Below are experts of layer 7 (counted from 0) of a mixture-of-experts language model. Rows are named router (the router's row for the expert), gate (a neuron's input weights, with its number), up (a neuron's input weights, with its number) and show model dimensions 416-447. Each number is 128 + 24 x the weight over its row's rms, rounded and kept within 0 to 255.
After each expert's rows: "mostly gets" lists some tokens that are sent to it at least half of the time. This comes from a sample of Wikipedia text that the model never trained on.

# expert 34
router [ 90  92  82 157 152 111 140 150 147 123 142  96 137 124 145  91 101  73 130 107 151 115  88 132 119 194 121  81 124 117 130 135]
gate0 [143 107 160  99 120 108 142 136 188 130 124 175 103 120 129 121 138  55 134 154 173  83 112 115 109 127 143 105 127 157 127 179]
up0 [129 113 136 120 150  88 102 153 157 154  93 131 119 133  84 121 141 139 101 180 124  84 109  86  99  77 111  99 139 170 172  98]
mostly gets: " (", " /", "(", " UTC", " born", "の"

# expert 10
router [119 131 138 159 123 118  89 132 120 126 131 115 159 121 124 116 100  93 128 109 158 153 126 159  89 154 138 132 116 132 129 143]
gate0 [106  83 137 139 121 143 121 178 124 111 120 147 138 164 148 123 127 122  83 133 116 145 140 100 112 144 165 136 129 100 147  79]
up0 [115 119 137 135 133 123 118 183 177 137 172 139 146 157 112 134 147  95  76 121 127 121 122 144 160 152 158 119 120 129 131 110]
mostly gets: " for", " For", " among", " With", "For", "eg"

# expert 6
router [104  80 102 151 149 110 129 119 140 138 142 111 171 150 140 113  91  64  94 119 130 157 133 147 125 131 137 110 103  98 124 127]
gate0 [152 148 104 103 131 150 137 137 153 103 131 171 113 132 118 152 112 133 121 125 173 148 123 115 134 152  89 144 163 177 141 117]
up0 [162 125 124 144 188  85 172 131 127  95 120 146 115 141 138 111 145 167 103 118 139 131 135 141 138 129 169 142 135 147 162 129]
mostly gets: "ville", "ford", " Angeles", "shire", " Smith", " Washington"

# expert 17
router [111 107 132 198 138 127  85 139 161  93 105 101 170 131 133  83  85  89 107 102 108 168  98 139 150 140 141 163  91 145 121 114]
gate0 [130  85  90  98 131 174 108  99 151 118 156 119 103 138 158 144 109  66 123 127 103 127 128 141 137 108 118 121 122 134 146 101]
up0 [122 139 141 130 156 169 132  85 152 125 172 117 146 162 137 137 129 134 148  90 153 131 108 127 155 142 146 132 144 116 146  99]
mostly gets: " first", " all", " res", " inter", " Mid", " All"

# expert 3
router [ 89 120  80 171 117 115 116 142 141  99 140 115 164  86 106  96  98 110 165  69 148 110 116 101 130 107  98 142 102 142 129 145]
gate0 [101 172 117 110 114 128 122 118 141 123 128 138 150 107 153 151  94 139 137  90 111 159  79 137 192 115 146 134 125 141  98 174]
up0 [123 150 135 113 118 145 142 126 128 119 172 129 125 150 146 110 134 146 183 103 101 140 153 138 113 169 132 108  96 145  92 174]
mostly gets: " p", "}", "\"", "raph", "%", " n"

# expert 11
router [113 121 139 151 147  96 110 179  94 140 136 105 123 166  93 123 125 151 108  92 136 141 109 157 141 164 148 118  90 164 114 111]
gate0 [166 135 116  97 150  77 129 156 143 119 103 147 130 154 120 158 104 129  78 134 145 124 124 150  63 140 128  93 162 129 137 140]
up0 [111 122 121 174 109 135 131 100 111 115 153 137 124 122 130 138 124 154 150 125 143 127 127 111 164  66 119 101 115 128  98 110]
mostly gets: " United", " American", " National", " US", " World", " former"

# expert 1
router [111 122 115 133 152 104  80 141 127 171 103  95 137  99 151 107 107 107 130 105 130 156 121 151 141 134 166 141 134 187 109 136]
gate0 [112 139  91 148 125 126 135 143  92 130 118 179 112 156 126 164 137 124 175 134 104 190  93 119 155  96 132 150 161 119 125 143]
up0 [ 87 121  94 138 118 111 101 132 100  91 100 151 124 119 108 116 128 124  84 153 181 112 147 131  93  97  92 134 162 140 110  92]
mostly gets: " Ho", " Lo", " Wa", " Hu", " Mu", " Sha"

# expert 16
router [135 133 110 152 147  92  99 163  87 123 119 109 147 135 132 105  91  82 156  95 154 157 128 144 116 147 115 131 101 192 109 125]
gate0 [136 156 113  91  97 131 155 118 125 138 113 139 152 171 163 151 107 150  86 105 170 115 122 133 121 160 121 109 138 116 135 132]
up0 [125 120 144 130 101 119 158 124 161 135 104 131 144 109 202 141 139 155 122 118 119 141 113 148 137 135  78 123 165 129 170 113]
mostly gets: " the", " The", " his", " a", "The", " an"

# expert 14
router [150  95 116 141 142 124  75 192  88 157 169  99 158 117  99  85 104 107 115 102 120 112 115 183 195 136  80 119  82 149 170 144]
gate0 [160 126 126 171 127 114 131 155  96 139 142 169 145 129 113 101 111 122  86 158 122 127 126 104 162 121 163 129 180 146 140 103]
up0 [137 160 135 106  92 123 118 155 125 123 115 120 134 151 132 135 115 173  94 128 145 124 173 128 131  82 159 121 116  94 137 150]
mostly gets: " made", " began", " did", " received", " took", " led"

# expert 28
router [130 132 138 171 137 122 107 144 114 125 113 105 123 114 137  95 110  93 100 135 154 116 137 139 135 141 156 134  91 188 190 152]
gate0 [140 154 137 117 110 122 132 139 116 146 122  82 120 107 126 159 125 132 129 129 124 163 183 165 110 111 111 158  55 123 117 138]
up0 [ 84 105 170 114 121  67 136 186 115 125 128  56 110 135 120 148 125 146 121 152 132 161 125 134 122  75 109 123 100 121 139 139]
mostly gets: "pre", "con", " observ", " Occupations", " Notes", " Opponent"

# expert 4
router [ 98 145 127 200  82 100 105 137 135 129 189 132 152 132 102 109 143 117 103 163 120 150 144 111 178 155 114 116 123 144 132 152]
gate0 [124 137 125 126 101 125 144 104 114 121 149  92  91 112 166 123 116 131 135 159 145 147 140 120 147 110 109 114 134 106 157 128]
up0 [153  96 132  97 121 145 124 100 130 129 187 142 114 100 142 163 101 133  98 124 134 132 192 117 162 138 134 152 152 142 137 193]
mostly gets: "ular", "ive", " medical", "ual", "itive", "ensive"

# expert 12
router [113 123 153 192 136  99 112 144 114 108 159 108 130 152 128 135 105 114 148 105 115 154 109 170 142 115 138 136 114 131 117 103]
gate0 [142 122 132 119  94 146 133 122  70 136 109 129 164 137 151 136 120  98 145  78 116 136 134 121 155 109 105 117 143 103 144 101]
up0 [151  80 150 155 118 137  96  83 139 121 136 109 122 125 151 143  96 115 140 139 116 147 157 125 152 123 146 112 156 139 141 111]
mostly gets: " co", " War", " ri", " law", " ra", " ca"

# expert 23
router [ 91 121 153 172 122  87  95 156 137 118 161 113 118 170 115  91  78 130 158 123 168 149  71 140 173 152 109 116  92 195 149 140]
gate0 [147 126 159 100 122 131 106 153  91 133 122 116 121 108 105 104 107 123 160 128 116 119 106 137 110 155 124 144 128 144 149 150]
up0 [140 164 154 136 106 136 114 171 131  92 156  94 106 139 130 140 121 158 134 108 120 127  99 141 130 137 129 160 162 105  89 185]
mostly gets: " g", " some", " new", " st", " many", " e"

# expert 22
router [100 122 189 172 121 144 139 128 143 143 152  80 141 140 130  85  89 110 137 100 126 164 123 144 141 171 133 120  93 135 152 110]
gate0 [141 124 136 101  89  88 134 100 124 119 112 120 201 119 103 117  87 109 148 137 146 191 128  80 131 202 111 124 101 123 123 105]
up0 [140  69 107 127  90 126 126 135 120 114 113 107 147 111 135 131 120 128 136 104 106 125 108  97  79 168 134 113 135 107 174  94]
mostly gets: " 2018", " 2013", " 2016", " 2021", " 2025", " 2012"

# expert 39
router [108 106 122 150 101  98 101 153 177 101 164 117 148 131 110  82 117 105 104 102 132 151 112 139 126 177 125 137  96 163 121 138]
gate0 [125 110 135 126 143  89 129 128 116 135 167 167 137 117 149 129 122 139  93 102 130 119 100 154 155 131 119 140 138 119 155  97]
up0 [120 114 108 118 114 115 105 159 128 110 131 134 138 145 124  93 141 126  84 113 102  74 124 183 137 128 133 121 112 128 124 129]
mostly gets: " 30", " 25", " 26", " 20", " 31", " 22"

# expert 9
router [108 142 117 158 130 120  93 179 140 131 139 115 151 155 143 100 134 104 111 117 145 134 126 116 146 150 124 140  86 139 147 105]
gate0 [137 115 143 120 116 122 159 156  72 119 119  97 139  75 133 164  64 142 141 139 125 134  78 121 153 179 144 128 153 153 178 122]
up0 [125 181 115 149  84 121 153 124 102 129 119 148 149  89 105 147 110 125 140 132  99 136 175 119  98 146 106 132 115 136 113 159]
mostly gets: " South", " North", " south", " west", " Ab", " north"

# expert 18
router [ 58 107 120 145 103  97  78 163  99 123 124  83 153 115 136 116 126 156 125 140 154 103  94 148 151 164 102 140 138 144 101 127]
gate0 [100 159 183 151 171 150 157 114 124 164 158 140 135 150 145 133 163 137  79  97 114  88 106 130 124 115 158 127 116 136 139 130]
up0 [102 101 131 114 114 165 109  76  95 152 153 100  95 150 107 112 163 134 120 126 130  74 151 142 125 128 137 103 116 126 137 156]
mostly gets: "uch", "ugh", "There", "ss", "zz", "ff"

# expert 20
router [111 132 119 162 139 128 136 160 117  93 154 105 158 168  78 131 134  99 161 124 101 145  67 155 169 167 118 106 123 152 183 131]
gate0 [158 137 115 133 126 110 144  99  99 125 140 119 140 117  44 144  70 108 119 136 138 158 119 141 118 117 144 129 115 185 101 158]
up0 [151 128 109 161 155 108 101 165 135 122 117  78 145 117 124 154 118 123 147 133 143 143 113  75 112 151 108 147 114 124  78 163]
mostly gets: " used", " released", " played", " made", " named", " held"

# expert 7
router [136 109 116 146 164 130  87 145 138 116 170 115  98 130  96 115 105 112 127 101 122 152 120 168 125 176 157 131 110 124 138 138]
gate0 [141 156 101 141 143 132 104 137  86 148  70 120 144 136 150 122 114  85  54 103 121 137 134 105 140 155 125 175 164  99 134 101]
up0 [128 132  85 121 144 136 120  77  81 155 107 147 117  99 138 140 109 151 113 116 130 120 143 134 122 151 134 169  88 113 155 170]
mostly gets: " from", " at", " In", " in", " during", " between"

# expert 37
router [125 148 136 159 131 102 114 164 100  94 164 113 134  83  67 141 124 149 139 151 153 135 138 130 161 150 131 148 107 134 109 114]
gate0 [111 145 130 130 156  96 109 130 134 101 137 153 164 127  90 151 138  80 125 139 108 137  67 162 163 108 181  99  96 167  99 175]
up0 [176 108 156 144 130  92 102 126 109 148 174 159  87 142  70 150 159  71  95 127 143 117 119 153 161  99 150 102 119 135 118 135]
mostly gets: " January", " when", " August", " May", " April", " March"

# expert 30
router [104 145 141 157 121 132 116 154 123 126 129 134 139 114 118 107 147 157 124 128 150 135 123 137 145 180 129 109 145 144 135 117]
gate0 [ 71 133 131  85  90 147 174 137  82 157 132 119  97 100  92 135 135 107 133 144 174 152 147 132 165 138 162 144 110 117 149  79]
up0 [113 152 131 136 114 141 156 166 109 142  99 118 109  83 100 122  96 109  96 121 140 117 115 147 159  92  74 137 167 151 122 117]
mostly gets: "chan", "gin", "ger", "van", "lin", "kar"

# expert 15
router [ 88 118 116 190 141 117 117 180 146 102 160  96 138  80  92 102 105 101 121 109 128 124 164 123 130 128 145 118 106 132 120 140]
gate0 [ 83 115 125 105 136 153 110 146 143 148 109 102 167 132 128 123 146 133 124 119 115 141 149 148 169  99 120 142 169 117 138 126]
up0 [124 147 162 124 107 154 141 142 201 151 122 119 120 115 115  89 160 168 165 131 115 116 137  99 116  84 115  89 140 125 103 118]
mostly gets: " where", ",", " ,", "—", " –", " †"

# expert 21
router [107 135  96 156 132 103  97 124 185 104 147  88 174 132  95 121 124  76 123 130 146 126 108 149 134 121 147 113  82 130 143 118]
gate0 [ 96  99 112 144 124 129 153 140 116 136 161 152 132 170 129  62 124 118  89 132 119 129 113 182 107 128 118 152 122 105 101 119]
up0 [165 136 160  66  99 101 106 144 130  75 114 128 135 157 125 108  94 149 124 103 138 113 126 139 104 103 147 147 151 125 158 155]
mostly gets: " \"", "/", "{", " $", "\n\n", " '"

# expert 13
router [ 87 108 111 166 153  60  98 144 117 115 140  94 184 142 106 113 116 123  95 130 104 173 128 133 162 127 105 136 113 180 138 133]
gate0 [ 66 118 174 131 133 124  93 111 150  91  85  93 132 167  90 144 112 107 127 130 132 123 132 126  87 153 165 143 142  94 106 132]
up0 [ 74 101 152 145 158 110 136 143 152 103 142 104  77 176  87 104 110  80 122 124 148 160 121 171 106 104 159 110 121 113 149 183]
mostly gets: "\n ", " Al", " Sa", " Am", " Ni", " Ha"

# expert 24
router [ 83 132 116 187  97  70  96 154 157 143 145 131 135 147 104  91  82  83 129 107 136 155 103 117 122 114 137 126 105 164 139 143]
gate0 [142 119 134  97  85 122 118 169 137 122 120 114 133 117 115  95  88 120 140 110 106  89 104  89 136 152 143 122 111 161 158 148]
up0 [117 119 118 133 118 135 196 100 105 107 124 140 117 118 120 138 128 174 136 116 157  77 139 134  78 148 160 127 106 168 147 155]
mostly gets: ":", "?", " :", " .", " et", "_"

# expert 19
router [117 155 124 180 112 110 114 123 112 129 125  97 136 136 131 137  82 108 143 101 125 143 122 148 129 107 162 148 111 167 155 122]
gate0 [ 73  96 139 150 122  99 155 182 106  90  96  98 134 137  96 125 123 133 128 136 127 118 158 119 102 142 100 154 181 127  99 151]
up0 [157 124 135 175 153 118 117 177  81 115 124 143  88 102 109 115 169 141 121 136 148  95 113 148 145 122 103 111 153 159  82 161]
mostly gets: " that", " this", " it", " they", " which", " It"

# expert 38
router [128 135 156 146  96 113 113 153 117 124 120  86 165 136 143 116 146 163 131  99 166 131 129 171 113 133 139 168 112 164 134 124]
gate0 [143 107 135 147  99 105  93 140 194 103 141 111 135 165 159 142  98 162 112 158 118 107 160 142  98 121 110 113 133 129 142 110]
up0 [132 130 141 146 131 121 114 127 105 182 132 120 112 186 148 107 122 100  96 130 123  90 143 135 159 160 127 153 145 159 130  96]
mostly gets: " o", "oma", "ata", "ora", " di", "ola"